Below are experts of layer 4 (counted from 0) of a mixture-of-experts language model. Rows are named router (the router's row for the expert), gate (a neuron's input weights, with its number), up (a neuron's input weights, with its number) and show model dimensions 128-255. Each number is 200 + 20 x the weight over its row's rms, rounded and kept within 0 to 999.
Before each expert's rows: a language model's description of what the expert responds to. This comes from a sample of Wikipedia text that the model never trained on.

# expert 58
Prepositions and -ing participles linking clauses, like by, with, including, leading, bypassing, often in music and route descriptions.
router,206,193,200,181,195,210,198,206,219,184,223,214,174,179,197,181,229,227,187,205,188,206,215,196,223,216,216,206,206,200,194,206,195,187,183,181,214,221,208,196,168,192,195,194,175,191,196,175,199,204,175,212,200,193,232,210,237,185,165,211,210,209,202,182,176,209,241,211,193,212,209,204,164,195,175,203,206,209,233,185,227,225,189,202,177,227,221,211,190,191,232,214,219,196,230,187,205,219,180,211,203,165,213,229,181,184,231,214,190,218,196,208,241,193,212,231,215,209,218,192,179,209,171,206,232,215,169,182
gate0,239,185,213,178,194,206,205,202,185,223,201,215,228,242,188,190,196,200,208,210,191,229,226,173,185,187,180,196,182,221,187,200,228,205,201,200,185,196,196,198,191,180,212,183,222,199,238,179,195,206,215,192,207,218,204,221,190,201,187,167,178,205,201,212,185,256,194,198,167,182,220,188,199,195,211,151,253,180,191,206,215,210,181,187,215,196,179,219,213,208,218,201,247,167,214,158,192,233,232,204,229,204,250,201,177,226,205,199,198,182,195,200,221,205,189,179,224,203,220,212,186,172,196,207,215,218,167,186
up0,226,216,215,196,191,237,203,208,185,162,198,195,156,217,215,188,216,184,230,195,208,185,182,196,196,194,193,189,185,203,180,218,205,191,178,192,217,191,234,194,179,238,231,179,176,191,224,185,186,237,167,211,185,214,199,173,240,173,170,194,208,174,237,202,207,208,222,187,188,184,208,208,198,242,192,197,202,163,219,151,227,239,200,191,206,236,202,208,203,188,213,224,215,185,218,197,194,234,214,191,242,196,208,195,216,196,223,195,226,218,206,193,200,179,192,199,220,221,222,175,192,184,182,168,204,214,166,227
gate1,166,162,179,218,199,207,198,175,211,173,173,226,168,179,245,203,184,200,184,199,207,207,213,181,199,197,214,198,219,175,202,210,236,213,189,205,196,181,208,202,202,231,234,179,180,208,187,158,176,199,182,194,197,191,250,215,224,219,174,244,222,207,221,201,208,191,201,205,176,195,226,202,175,211,145,187,182,171,182,241,190,192,187,176,153,230,214,208,188,199,215,210,193,165,241,207,210,203,201,201,211,177,182,221,204,206,169,216,164,199,224,222,187,192,187,180,204,218,209,203,203,201,211,190,200,211,217,183
up1,173,200,189,166,156,213,183,209,200,171,194,190,184,189,245,190,187,226,180,217,195,225,216,199,205,204,163,205,234,217,226,179,228,209,182,168,228,223,205,218,182,234,203,199,186,183,190,234,228,217,166,188,196,186,212,186,181,249,208,184,210,228,222,239,183,207,194,195,173,223,203,169,175,219,207,199,172,188,194,212,216,194,202,197,196,150,189,174,194,175,198,192,181,194,197,204,203,186,207,188,175,214,230,197,192,181,217,203,212,207,214,178,205,202,213,189,204,224,216,181,241,203,217,242,191,202,209,182
gate2,172,221,180,191,214,218,212,187,214,189,189,195,195,184,184,217,188,187,200,217,181,190,199,214,168,202,213,211,185,198,203,220,170,207,177,190,223,164,197,200,168,243,178,215,207,189,190,143,203,186,216,227,191,191,237,161,189,187,193,202,205,221,194,204,186,173,193,212,191,175,216,202,197,179,215,249,188,184,184,232,215,219,193,214,184,218,225,200,187,194,232,213,150,219,216,194,177,172,156,206,224,205,214,207,224,193,177,225,193,222,160,239,205,206,200,200,198,192,182,205,217,215,189,190,226,173,248,196
up2,165,165,189,197,176,209,223,181,190,199,215,193,217,228,223,215,193,208,219,211,210,223,222,216,172,226,172,164,194,200,240,205,226,183,191,169,222,218,189,217,188,180,212,180,213,212,226,183,187,228,183,237,194,204,203,209,197,174,190,161,197,233,213,202,192,208,204,180,165,176,194,188,191,207,220,211,200,175,186,182,216,215,213,208,152,171,186,209,206,182,235,206,203,179,205,174,208,166,182,197,207,150,220,203,219,196,203,216,230,172,178,213,179,177,229,227,213,198,203,191,198,195,167,230,200,189,188,175
gate3,193,189,207,224,197,214,223,180,210,196,169,225,195,195,191,205,211,227,231,213,234,226,200,195,221,270,204,219,195,210,205,215,186,205,216,200,183,183,199,204,183,183,177,190,208,200,175,185,175,192,214,203,170,206,195,228,189,189,211,217,219,209,181,249,195,205,202,254,195,205,221,181,225,204,181,182,200,217,213,219,168,149,208,219,188,226,204,233,179,184,208,215,202,197,201,192,204,186,206,209,213,198,220,205,185,199,185,188,213,220,200,218,208,226,204,196,178,229,174,221,198,192,239,189,239,230,216,234
up3,190,187,201,204,218,177,183,211,198,201,198,217,193,183,236,206,165,200,176,169,174,173,231,213,195,171,177,207,137,152,196,225,189,254,210,180,184,216,161,214,203,194,183,200,208,198,242,161,204,180,234,188,207,222,170,195,209,213,159,167,187,223,183,196,175,228,222,186,251,206,222,197,208,222,200,183,226,188,207,186,207,191,194,193,184,165,188,179,197,178,174,179,193,224,192,188,182,183,205,216,189,187,236,227,213,170,197,189,229,218,229,204,202,170,196,181,200,164,222,189,214,197,190,202,162,219,191,194
gate4,235,215,206,199,188,210,190,238,198,206,215,198,194,200,199,171,207,254,198,207,210,237,214,161,222,261,179,215,199,201,185,169,215,183,208,203,189,187,212,186,168,178,191,237,214,185,189,227,182,200,198,216,184,215,202,195,199,191,201,159,186,220,202,178,202,187,222,215,203,230,172,230,178,226,201,179,190,216,216,213,232,196,229,186,199,209,214,215,218,186,187,162,224,172,206,208,210,193,183,170,211,214,199,231,177,190,219,188,199,197,233,223,185,258,212,217,203,183,250,198,190,198,196,194,206,177,204,194
up4,216,178,210,211,193,199,216,196,202,206,162,189,230,204,174,211,159,207,187,218,213,246,181,218,202,224,180,205,219,184,220,178,225,219,182,152,173,188,184,164,202,194,180,163,216,204,211,199,226,223,215,178,214,231,234,202,262,184,167,205,194,224,189,201,202,230,212,225,229,206,186,246,154,190,208,183,192,183,197,185,199,206,179,189,222,187,219,184,223,235,191,226,185,208,221,223,212,188,195,164,205,182,207,202,199,193,205,202,207,164,205,226,175,208,212,199,196,170,201,216,179,200,170,223,212,224,237,194
gate5,216,184,232,187,189,210,194,191,195,203,199,204,208,197,257,191,181,171,213,166,202,182,160,186,201,187,190,205,208,201,228,216,188,197,198,171,180,218,232,214,187,157,225,188,199,193,197,160,188,196,181,185,174,231,199,215,196,191,194,238,202,227,233,191,199,190,220,209,186,203,179,185,207,222,214,175,189,222,228,209,223,193,179,225,194,208,198,203,215,194,204,220,198,210,177,232,196,218,213,195,192,185,184,218,197,160,195,219,177,171,197,212,243,183,209,210,222,198,218,225,173,146,164,204,226,173,188,190
up5,199,166,218,195,219,232,215,199,221,193,223,195,189,197,196,156,185,168,231,184,157,202,207,182,170,194,193,157,208,189,231,188,213,209,248,191,204,194,209,211,193,204,222,192,166,228,223,175,206,218,185,200,184,172,207,222,206,229,193,198,200,183,210,194,192,186,186,193,163,219,187,167,203,205,173,192,176,204,216,206,197,197,223,205,186,198,220,213,175,164,188,214,172,146,198,232,238,202,213,207,218,173,222,206,194,199,184,200,223,221,231,201,180,182,225,193,209,184,191,205,183,190,190,188,186,153,191,224
gate6,184,171,220,211,188,207,218,199,200,202,212,178,217,208,206,242,176,219,234,186,217,177,176,199,189,203,218,201,216,209,206,198,214,228,173,177,188,206,216,233,203,212,193,206,257,180,215,204,162,200,227,208,226,227,216,214,204,184,184,193,195,182,246,202,197,191,233,220,214,199,191,218,205,256,196,253,229,232,198,222,207,236,192,196,189,200,208,189,199,219,218,255,203,193,194,235,218,218,212,183,191,209,179,203,196,216,194,174,200,163,165,191,180,196,201,214,212,226,182,211,194,211,187,226,201,190,213,186
up6,186,204,192,208,170,178,225,190,221,198,206,192,218,215,173,219,173,195,207,209,159,204,187,188,210,221,224,204,208,158,226,219,204,156,217,182,196,186,221,181,219,221,147,197,170,220,221,172,216,200,215,225,206,259,210,214,188,205,243,171,206,169,208,176,209,157,217,187,179,201,207,189,228,188,180,215,193,223,231,190,218,195,206,202,196,190,182,217,190,198,162,216,196,223,217,207,208,209,233,223,219,194,190,172,234,221,206,203,211,230,177,220,200,197,203,186,196,181,150,202,205,203,237,179,217,159,202,201
gate7,191,186,192,204,207,233,196,209,236,220,215,198,187,170,224,184,214,163,161,172,193,170,239,211,202,174,203,205,178,217,200,202,204,180,195,207,216,205,176,219,246,213,188,181,193,213,188,190,246,258,192,224,203,201,206,187,195,218,202,207,210,219,218,192,175,210,212,198,181,183,226,173,178,192,229,190,198,187,169,153,226,207,184,177,164,197,140,165,166,195,199,211,188,199,188,218,189,215,186,242,211,193,179,190,193,197,223,201,209,202,184,174,224,188,197,200,197,215,208,188,205,194,200,241,210,188,195,182
up7,239,182,211,212,174,198,196,208,185,177,177,177,190,260,188,218,194,212,202,186,207,221,201,185,179,196,164,179,226,221,239,159,203,195,202,169,163,194,200,203,168,190,171,208,235,166,221,230,188,173,191,187,181,190,206,212,180,241,164,181,224,185,224,214,195,221,188,218,200,192,181,207,162,145,219,249,195,195,197,206,207,186,183,217,207,205,196,205,234,217,212,176,210,218,201,221,193,181,193,204,201,214,231,200,195,168,171,197,197,224,205,194,200,152,205,198,214,215,185,213,213,189,181,215,148,165,220,199

# expert 5
Prepositions and subordinators opening clauses or sentences, often after a line break, especially sports and biography text: Led by, After, While, However.
router,196,151,184,217,201,191,212,169,197,193,215,164,219,185,210,211,190,232,189,216,182,189,201,178,200,183,234,222,200,240,173,228,199,173,227,219,223,182,197,173,228,155,191,233,210,238,197,198,220,182,216,202,176,205,191,228,188,200,184,196,207,210,232,202,172,204,177,222,198,198,209,216,182,149,206,175,207,221,173,169,218,228,172,211,185,219,165,205,188,174,225,205,161,172,172,208,185,211,239,221,175,213,180,190,203,185,209,208,186,202,187,217,210,174,224,183,217,207,192,220,176,174,182,253,160,222,216,199
gate0,189,177,192,176,222,192,227,198,188,216,202,195,226,238,192,194,207,232,193,200,189,194,193,213,230,191,195,204,220,198,191,172,202,203,231,184,174,148,204,174,190,184,209,228,211,138,244,168,205,191,223,202,213,197,224,205,205,151,195,167,183,215,200,217,184,241,207,223,197,193,202,202,190,200,185,172,256,181,216,249,217,199,197,205,211,201,198,236,214,222,215,195,235,173,188,182,187,218,214,221,204,198,238,239,190,186,189,228,222,176,216,198,209,203,201,238,204,208,189,223,197,200,241,189,214,237,185,227
up0,223,192,191,208,195,232,209,232,180,170,192,175,161,193,231,199,197,141,203,188,210,157,170,209,241,191,201,198,180,210,217,192,196,169,199,197,202,187,198,199,204,238,217,181,165,199,226,153,212,221,192,196,179,165,204,191,225,181,204,252,217,165,215,193,241,185,219,207,214,211,187,205,218,209,197,227,173,159,246,184,215,235,196,175,198,205,205,210,187,206,216,230,204,198,204,211,168,217,201,186,225,197,194,194,236,207,210,229,209,198,203,188,198,197,190,189,219,200,213,179,206,216,202,189,214,166,193,216
gate1,182,168,197,231,190,221,216,210,200,208,201,219,171,204,231,224,198,191,188,156,204,171,176,185,217,197,223,188,237,211,210,203,233,212,220,174,203,193,189,199,191,189,222,205,202,217,186,170,223,190,195,207,179,194,222,201,208,211,198,249,209,189,209,211,194,201,202,178,169,176,202,226,187,176,193,198,183,187,177,214,198,208,162,184,193,212,210,188,200,212,192,197,196,170,203,242,224,187,208,193,197,182,188,222,215,188,183,225,189,198,225,229,156,201,191,179,199,206,167,212,181,185,215,201,196,205,232,211
up1,204,211,198,183,155,189,189,191,204,209,222,227,203,208,225,192,178,218,156,201,180,178,202,193,191,177,180,175,203,218,207,184,236,228,191,183,224,198,181,232,190,219,207,209,217,213,202,256,200,216,221,147,223,159,218,187,190,261,224,198,209,228,223,230,183,228,194,188,188,223,188,205,182,195,207,223,187,175,186,231,210,219,183,192,216,170,191,199,198,219,182,202,195,208,209,232,190,165,186,203,174,231,222,212,182,169,197,213,183,192,225,191,208,197,193,162,210,202,196,220,216,196,210,221,178,202,231,200
gate2,197,222,164,189,210,215,201,207,222,188,196,250,185,190,180,178,172,184,197,213,198,214,212,199,191,168,219,224,228,199,182,214,179,217,196,199,204,196,199,151,155,198,209,202,193,210,202,179,199,208,180,186,174,201,223,187,198,150,219,216,185,202,173,207,213,196,202,200,223,212,209,187,153,175,203,176,190,203,172,233,184,219,190,185,187,186,195,245,204,207,204,197,179,182,205,193,168,199,186,209,203,199,193,232,218,167,194,217,173,201,195,190,194,221,191,216,232,188,201,208,170,179,222,194,205,199,200,181
up2,188,187,159,204,206,228,212,193,207,185,217,187,193,194,232,187,180,200,146,212,198,187,229,179,181,171,214,225,198,190,241,210,212,203,221,230,242,189,181,211,192,203,214,232,159,209,199,185,195,170,166,244,168,183,180,219,187,206,202,225,205,218,187,205,208,220,222,181,191,225,200,199,213,164,210,206,197,200,178,209,204,197,204,191,200,164,179,232,184,196,237,222,184,184,200,174,189,171,199,219,229,214,186,216,185,195,154,220,206,180,186,218,187,179,222,225,233,201,214,226,173,217,226,210,200,174,167,161
gate3,180,188,202,230,176,227,192,178,189,220,189,203,201,193,204,197,188,207,253,151,222,232,214,191,188,217,198,213,194,230,184,182,214,218,238,215,161,179,186,189,192,178,170,221,192,213,202,190,223,197,196,222,205,184,197,217,188,234,195,192,186,219,203,210,193,197,187,221,192,187,221,189,218,176,181,228,189,190,205,193,186,188,183,201,201,213,210,243,183,205,219,207,193,186,204,218,212,209,212,222,210,218,194,215,221,191,178,191,203,209,206,228,199,188,215,182,205,213,169,212,166,181,216,219,199,189,220,215
up3,182,219,192,179,232,163,188,215,182,214,187,271,206,178,220,191,179,228,162,200,185,186,219,242,195,193,190,191,203,164,190,226,209,226,176,178,241,203,184,197,184,182,236,193,202,182,253,186,180,207,201,192,243,220,198,198,215,175,173,217,244,192,200,216,169,192,191,204,218,221,198,207,200,231,215,207,225,189,187,199,217,190,185,166,197,183,189,192,201,190,161,201,218,199,194,194,160,185,207,180,226,213,223,228,193,198,174,210,223,205,235,181,199,206,187,178,201,171,218,189,217,205,191,221,206,206,154,171
gate4,227,207,191,195,191,178,146,220,169,187,195,208,220,218,192,212,177,247,188,216,194,199,185,179,242,252,185,202,190,208,200,184,224,154,206,187,193,197,222,164,205,213,224,216,197,187,213,229,178,171,175,171,208,232,215,206,208,210,222,213,214,242,212,180,201,206,195,210,206,230,176,237,168,187,202,147,181,212,190,214,234,186,201,191,186,215,196,203,187,192,226,186,200,200,211,231,217,164,213,184,207,197,201,209,189,194,218,167,177,190,216,198,205,212,209,199,187,209,209,173,212,201,189,236,197,190,236,159
up4,209,221,172,230,229,196,197,212,206,239,161,199,257,201,152,203,171,207,165,201,205,223,183,183,218,189,210,205,185,207,197,230,196,215,199,179,198,192,188,150,203,219,179,182,229,197,193,170,212,211,207,159,214,198,206,193,199,196,200,221,190,196,176,192,229,196,166,229,208,210,198,206,186,166,187,189,162,184,170,192,188,180,198,215,195,173,219,191,212,231,194,188,180,193,195,208,233,186,206,201,193,189,236,201,182,196,204,176,186,151,223,215,165,183,228,178,199,188,183,238,177,202,189,213,222,190,252,184
gate5,199,209,215,218,208,191,220,219,204,230,225,232,200,214,208,203,175,195,190,193,245,183,177,189,207,207,185,207,210,191,204,212,219,198,181,181,176,211,192,216,190,171,177,197,210,229,183,179,198,228,211,171,176,203,224,216,203,195,204,229,228,216,198,191,168,176,202,209,199,197,151,173,235,219,203,182,198,182,222,186,208,225,200,212,202,204,179,178,229,205,197,206,222,224,191,222,163,206,201,220,192,214,165,197,190,174,208,210,175,169,207,216,220,219,201,205,218,187,212,220,162,166,204,176,201,186,218,194
up5,180,160,184,228,207,187,243,235,211,203,216,200,212,215,177,197,169,178,183,194,172,182,209,202,197,207,202,183,224,199,227,208,222,198,246,217,192,172,200,164,189,187,203,198,176,231,191,194,239,164,229,219,198,160,198,244,213,233,206,215,207,204,175,214,214,195,189,166,175,217,205,174,237,173,183,206,161,181,206,199,181,205,215,192,198,185,196,214,187,182,217,185,184,162,191,212,242,173,222,209,188,183,194,182,177,209,170,166,214,188,253,221,182,196,233,190,224,203,194,215,188,218,216,202,197,171,224,200
gate6,164,184,185,203,208,190,196,192,222,212,236,207,231,220,195,224,205,200,181,206,206,201,198,191,210,191,240,247,177,183,233,216,186,202,184,214,200,195,192,239,226,219,217,228,197,202,220,212,200,170,196,259,198,224,207,207,182,173,205,158,181,198,214,190,241,173,234,201,197,216,222,207,231,221,197,208,231,234,209,214,199,220,200,177,190,207,198,206,200,224,206,220,202,185,215,188,226,210,205,200,214,219,185,209,170,220,196,154,214,211,165,233,205,205,199,189,211,244,174,190,193,233,209,231,234,182,181,191
up6,200,184,200,218,190,215,208,214,224,198,185,192,245,217,155,212,204,192,198,198,195,220,179,206,192,191,249,218,206,205,224,215,196,162,208,184,185,208,223,198,244,195,197,196,190,213,193,175,198,205,195,220,177,249,220,216,198,205,225,207,198,198,210,195,179,168,201,216,147,171,208,169,192,165,204,183,232,220,187,209,235,198,197,210,206,199,158,240,188,209,185,223,195,224,193,202,204,221,234,227,212,203,182,175,201,187,206,166,235,208,167,185,200,187,199,180,208,197,170,199,207,185,220,213,195,226,218,212
gate7,191,206,186,220,221,207,199,181,188,216,215,190,212,200,200,200,226,214,198,174,219,188,256,150,187,200,204,225,144,206,178,240,208,194,203,226,206,167,183,215,221,226,210,177,210,191,172,176,201,242,229,233,221,202,181,214,227,223,198,202,193,222,225,236,169,212,197,203,198,157,254,226,207,237,189,207,221,209,189,131,233,186,185,193,181,196,192,189,222,194,205,192,165,220,179,187,138,190,212,210,215,215,179,181,212,174,206,204,237,217,172,186,229,199,204,206,194,233,219,214,207,163,204,217,186,176,186,200
up7,221,184,206,194,189,169,182,198,179,203,171,200,243,268,174,219,192,206,184,219,185,211,213,173,187,196,184,196,212,212,238,181,208,202,229,168,176,193,204,170,187,202,200,203,253,181,223,224,196,177,184,192,174,211,203,215,183,208,176,206,184,208,214,205,190,231,203,199,189,196,176,207,157,162,222,215,243,225,190,208,222,204,175,212,190,194,210,251,231,219,213,179,223,216,184,201,193,160,219,186,208,208,215,214,217,182,158,201,196,224,216,187,226,162,207,181,220,210,190,224,195,162,181,222,161,175,231,192

# expert 13
Commas after city or state names, organization nouns such as club, FC, University, Squadron, and year digits or blank cells in tables.
router,193,211,173,213,185,209,179,203,163,197,216,172,158,182,223,188,207,240,205,200,221,177,235,203,206,209,164,191,200,195,198,230,230,218,201,170,205,243,161,241,166,206,220,152,201,216,195,205,182,214,180,203,203,178,170,192,187,217,240,194,202,207,212,242,184,200,183,204,175,220,201,218,176,178,227,235,225,202,213,232,186,194,223,177,215,191,200,188,185,185,210,170,177,241,214,156,197,197,182,181,223,220,170,231,226,202,207,180,193,210,194,184,222,209,175,208,216,176,212,187,176,200,214,194,183,183,160,221
gate0,212,163,160,187,212,191,225,200,191,237,202,193,232,221,191,191,238,210,216,215,196,219,187,163,207,173,199,234,169,206,163,211,205,211,208,243,195,186,194,211,190,193,222,197,218,181,239,186,159,197,212,215,166,179,199,219,184,210,216,206,191,190,200,226,190,249,193,205,194,198,208,201,211,180,212,226,231,203,184,241,218,222,183,218,205,192,194,194,214,208,236,200,228,158,206,174,189,193,205,176,230,203,254,186,202,219,229,206,214,190,209,181,207,190,194,194,225,219,211,195,183,186,189,209,203,222,174,197
up0,211,209,197,200,207,204,220,228,174,218,199,186,150,213,211,193,194,191,197,190,176,147,186,236,240,209,207,200,176,219,218,208,211,166,181,193,203,169,207,189,204,242,219,192,155,214,201,173,228,215,225,190,219,211,201,215,234,209,204,209,224,187,205,210,184,208,223,206,206,182,187,219,209,230,200,179,190,165,219,203,230,223,187,179,213,191,198,213,209,195,188,220,196,216,233,206,220,224,240,176,196,186,172,210,213,203,197,222,229,189,189,189,193,194,197,175,212,187,191,184,222,164,212,185,237,210,218,215
gate1,180,224,177,229,178,186,183,199,196,209,176,214,172,179,217,200,196,180,214,168,194,207,189,205,197,220,192,176,208,178,185,198,240,217,210,165,181,196,206,215,191,213,219,215,208,214,217,182,201,216,186,203,208,195,220,190,203,204,183,203,197,198,206,212,198,175,187,218,147,180,192,212,175,203,198,215,193,211,207,229,196,180,189,193,199,230,211,200,190,209,184,233,183,215,199,235,198,187,177,201,222,223,184,226,188,216,184,231,191,191,211,220,173,220,192,172,171,190,188,179,191,206,217,185,174,178,220,192
up1,221,232,194,185,153,196,180,164,216,199,216,164,195,182,243,178,194,229,177,216,213,203,237,203,213,199,178,194,223,217,199,151,238,220,192,197,192,232,205,201,197,188,204,205,247,201,188,224,249,209,201,192,209,165,234,197,192,215,221,178,194,228,200,194,175,251,197,205,223,211,176,190,184,211,222,223,201,205,178,187,215,201,175,194,208,171,152,205,179,187,182,209,184,200,170,242,217,191,169,205,165,231,228,224,194,176,210,216,200,200,216,177,205,211,212,190,198,217,198,194,200,203,191,229,150,199,239,182
gate2,176,223,159,183,228,221,167,217,187,199,206,183,192,205,172,207,159,196,173,221,186,209,217,218,148,207,201,193,200,171,188,215,178,209,179,185,229,192,191,173,169,193,210,198,223,178,189,182,233,197,219,185,231,196,211,198,171,215,202,214,182,201,204,197,206,189,193,220,196,186,193,201,182,188,233,221,191,203,171,222,211,207,190,191,216,205,180,212,245,215,240,212,179,206,190,197,165,200,190,174,224,212,196,181,193,172,173,230,170,163,175,220,167,220,206,212,215,171,195,166,197,183,225,143,176,200,209,207
up2,167,171,168,228,198,190,238,196,204,161,198,205,202,200,199,198,184,193,183,204,187,203,211,194,190,195,210,185,218,206,242,191,215,185,208,175,197,193,180,235,188,180,208,208,208,225,228,184,206,225,225,230,167,226,181,194,194,155,180,176,207,188,174,216,230,199,199,183,192,181,174,205,188,210,194,223,194,184,194,177,228,199,218,232,152,147,186,191,203,195,195,226,185,164,212,229,196,183,174,204,225,161,208,213,196,165,184,195,221,181,198,200,188,171,231,189,204,177,224,225,242,211,217,214,180,203,193,198
gate3,172,182,171,222,173,240,191,178,212,199,149,220,193,215,209,210,145,196,207,194,207,200,205,191,178,210,196,197,205,234,195,209,213,203,227,200,178,216,181,186,173,204,201,180,209,251,184,191,197,212,212,194,179,189,195,228,202,224,206,234,202,204,202,231,194,217,173,219,174,193,229,236,217,172,191,178,179,211,177,185,181,191,194,225,222,211,216,263,182,183,204,204,181,215,182,186,224,221,237,200,211,173,217,169,219,186,189,194,209,208,191,215,220,234,218,222,225,200,183,185,180,134,193,174,196,203,202,213
up3,208,202,214,154,224,192,189,217,196,202,163,224,202,172,198,228,193,220,187,172,168,207,237,239,203,186,205,233,172,177,195,192,174,218,215,179,200,235,185,202,205,184,224,210,216,199,233,197,212,194,211,175,225,197,167,178,220,183,175,186,211,209,180,215,187,216,222,207,216,202,197,193,195,220,247,196,209,195,194,195,207,213,205,175,202,178,175,184,193,173,180,215,187,213,193,191,185,175,201,186,196,186,217,197,211,223,191,180,221,194,219,145,204,175,212,199,172,194,250,203,212,215,160,241,196,189,187,154
gate4,209,193,153,210,199,178,178,202,196,197,223,187,219,206,234,220,189,234,227,197,195,204,165,201,235,259,179,201,162,207,218,159,226,193,197,180,222,219,191,197,158,199,191,181,223,198,224,227,187,191,183,221,199,235,178,201,202,176,221,204,212,248,221,211,209,185,195,180,182,204,191,221,198,234,208,190,201,170,214,246,216,213,235,190,198,224,197,194,211,195,231,193,204,220,216,182,224,196,188,177,218,193,189,204,191,229,224,180,179,199,227,201,199,224,212,230,169,184,183,169,166,213,230,222,215,170,180,211
up4,192,216,184,179,212,175,228,217,198,206,171,201,229,210,124,193,163,219,161,249,207,252,211,194,218,217,194,174,237,167,208,250,214,200,190,197,190,206,202,167,190,218,180,184,238,187,191,216,215,214,193,199,227,197,205,209,222,210,180,199,199,203,213,191,202,211,189,231,198,232,184,222,164,162,190,183,166,188,172,199,204,163,176,196,188,204,206,196,195,224,214,217,182,209,207,203,220,184,198,175,203,217,204,198,200,187,224,179,195,183,200,210,164,205,213,182,209,147,236,194,182,176,171,228,202,197,201,198
gate5,210,195,190,199,187,217,194,193,180,200,237,183,192,197,226,171,216,186,212,176,245,162,201,175,196,172,191,223,230,158,216,204,185,193,165,198,175,213,195,228,207,183,219,212,204,233,149,181,197,233,189,197,164,226,211,210,188,171,254,221,214,205,228,198,204,187,211,237,168,214,177,180,180,216,228,207,204,220,209,185,219,204,184,219,216,218,173,164,238,228,191,221,210,218,191,197,177,193,184,219,163,216,171,202,192,191,226,228,168,182,180,192,219,228,190,214,210,199,221,189,191,187,217,207,189,200,201,194
up5,206,169,206,186,213,224,201,233,213,194,213,175,213,222,202,190,206,189,197,198,181,190,211,190,170,184,200,150,208,207,226,180,196,169,212,192,155,216,217,190,192,224,226,216,163,220,210,212,234,191,220,211,197,133,213,218,208,207,193,196,198,191,234,201,211,183,189,181,165,191,222,185,186,204,177,189,195,191,209,249,205,197,229,200,177,201,215,222,234,222,201,190,192,171,234,225,225,211,211,233,179,187,168,190,142,218,195,180,219,201,207,188,188,188,238,202,216,196,204,240,206,178,191,212,191,177,206,211
gate6,149,197,184,203,182,202,209,219,212,223,232,181,203,189,201,206,199,205,214,243,214,208,217,188,221,181,213,205,216,201,187,209,178,211,181,185,213,161,194,248,197,193,191,196,234,212,231,205,213,196,234,227,197,226,221,201,221,168,207,170,176,177,212,188,206,215,206,184,217,209,206,224,195,235,236,209,235,231,205,173,184,217,212,166,196,174,205,160,189,227,197,229,214,207,228,199,195,193,188,200,189,182,187,220,188,209,190,185,191,194,165,219,196,201,225,194,200,220,183,212,207,232,212,237,210,147,189,206
up6,195,209,202,193,194,195,202,199,180,178,221,200,197,196,174,228,219,203,209,174,193,211,216,212,185,231,237,234,219,192,210,224,206,185,233,195,197,167,205,210,203,197,159,202,203,217,213,199,157,179,205,241,158,191,210,217,181,205,224,192,261,178,227,173,200,170,225,193,169,169,195,204,206,207,192,214,221,206,204,188,233,204,193,190,207,204,207,248,188,204,187,225,162,202,163,197,167,216,209,218,193,197,183,169,210,238,174,174,218,231,160,170,224,188,189,207,182,206,142,235,202,202,218,204,185,171,167,222
gate7,166,215,181,220,190,218,193,199,211,223,184,202,185,194,224,215,189,228,209,162,202,174,253,183,196,205,172,218,158,194,220,228,202,203,209,185,196,208,174,217,203,194,202,175,201,214,194,206,237,224,245,190,179,158,177,207,212,226,230,187,216,209,230,203,163,208,196,162,195,200,267,195,172,176,191,240,234,200,177,176,233,195,208,185,184,155,193,197,213,190,191,183,200,218,168,200,152,216,201,218,211,215,204,218,187,206,183,216,214,251,194,190,211,205,214,209,185,224,205,193,214,218,203,195,172,173,183,207
up7,201,204,209,191,188,196,212,225,216,214,183,210,186,225,199,208,177,184,220,214,224,211,206,205,201,213,153,212,202,185,228,191,200,188,206,164,171,201,190,182,196,177,190,208,239,241,194,220,196,180,224,186,226,211,185,248,178,203,152,207,248,214,189,162,194,203,197,216,195,212,218,201,196,178,202,228,228,189,193,188,211,162,180,205,205,183,178,176,214,202,181,163,214,204,197,200,232,181,178,223,208,210,231,231,172,203,156,217,192,222,216,174,210,172,206,179,231,218,183,228,186,178,172,190,175,200,210,219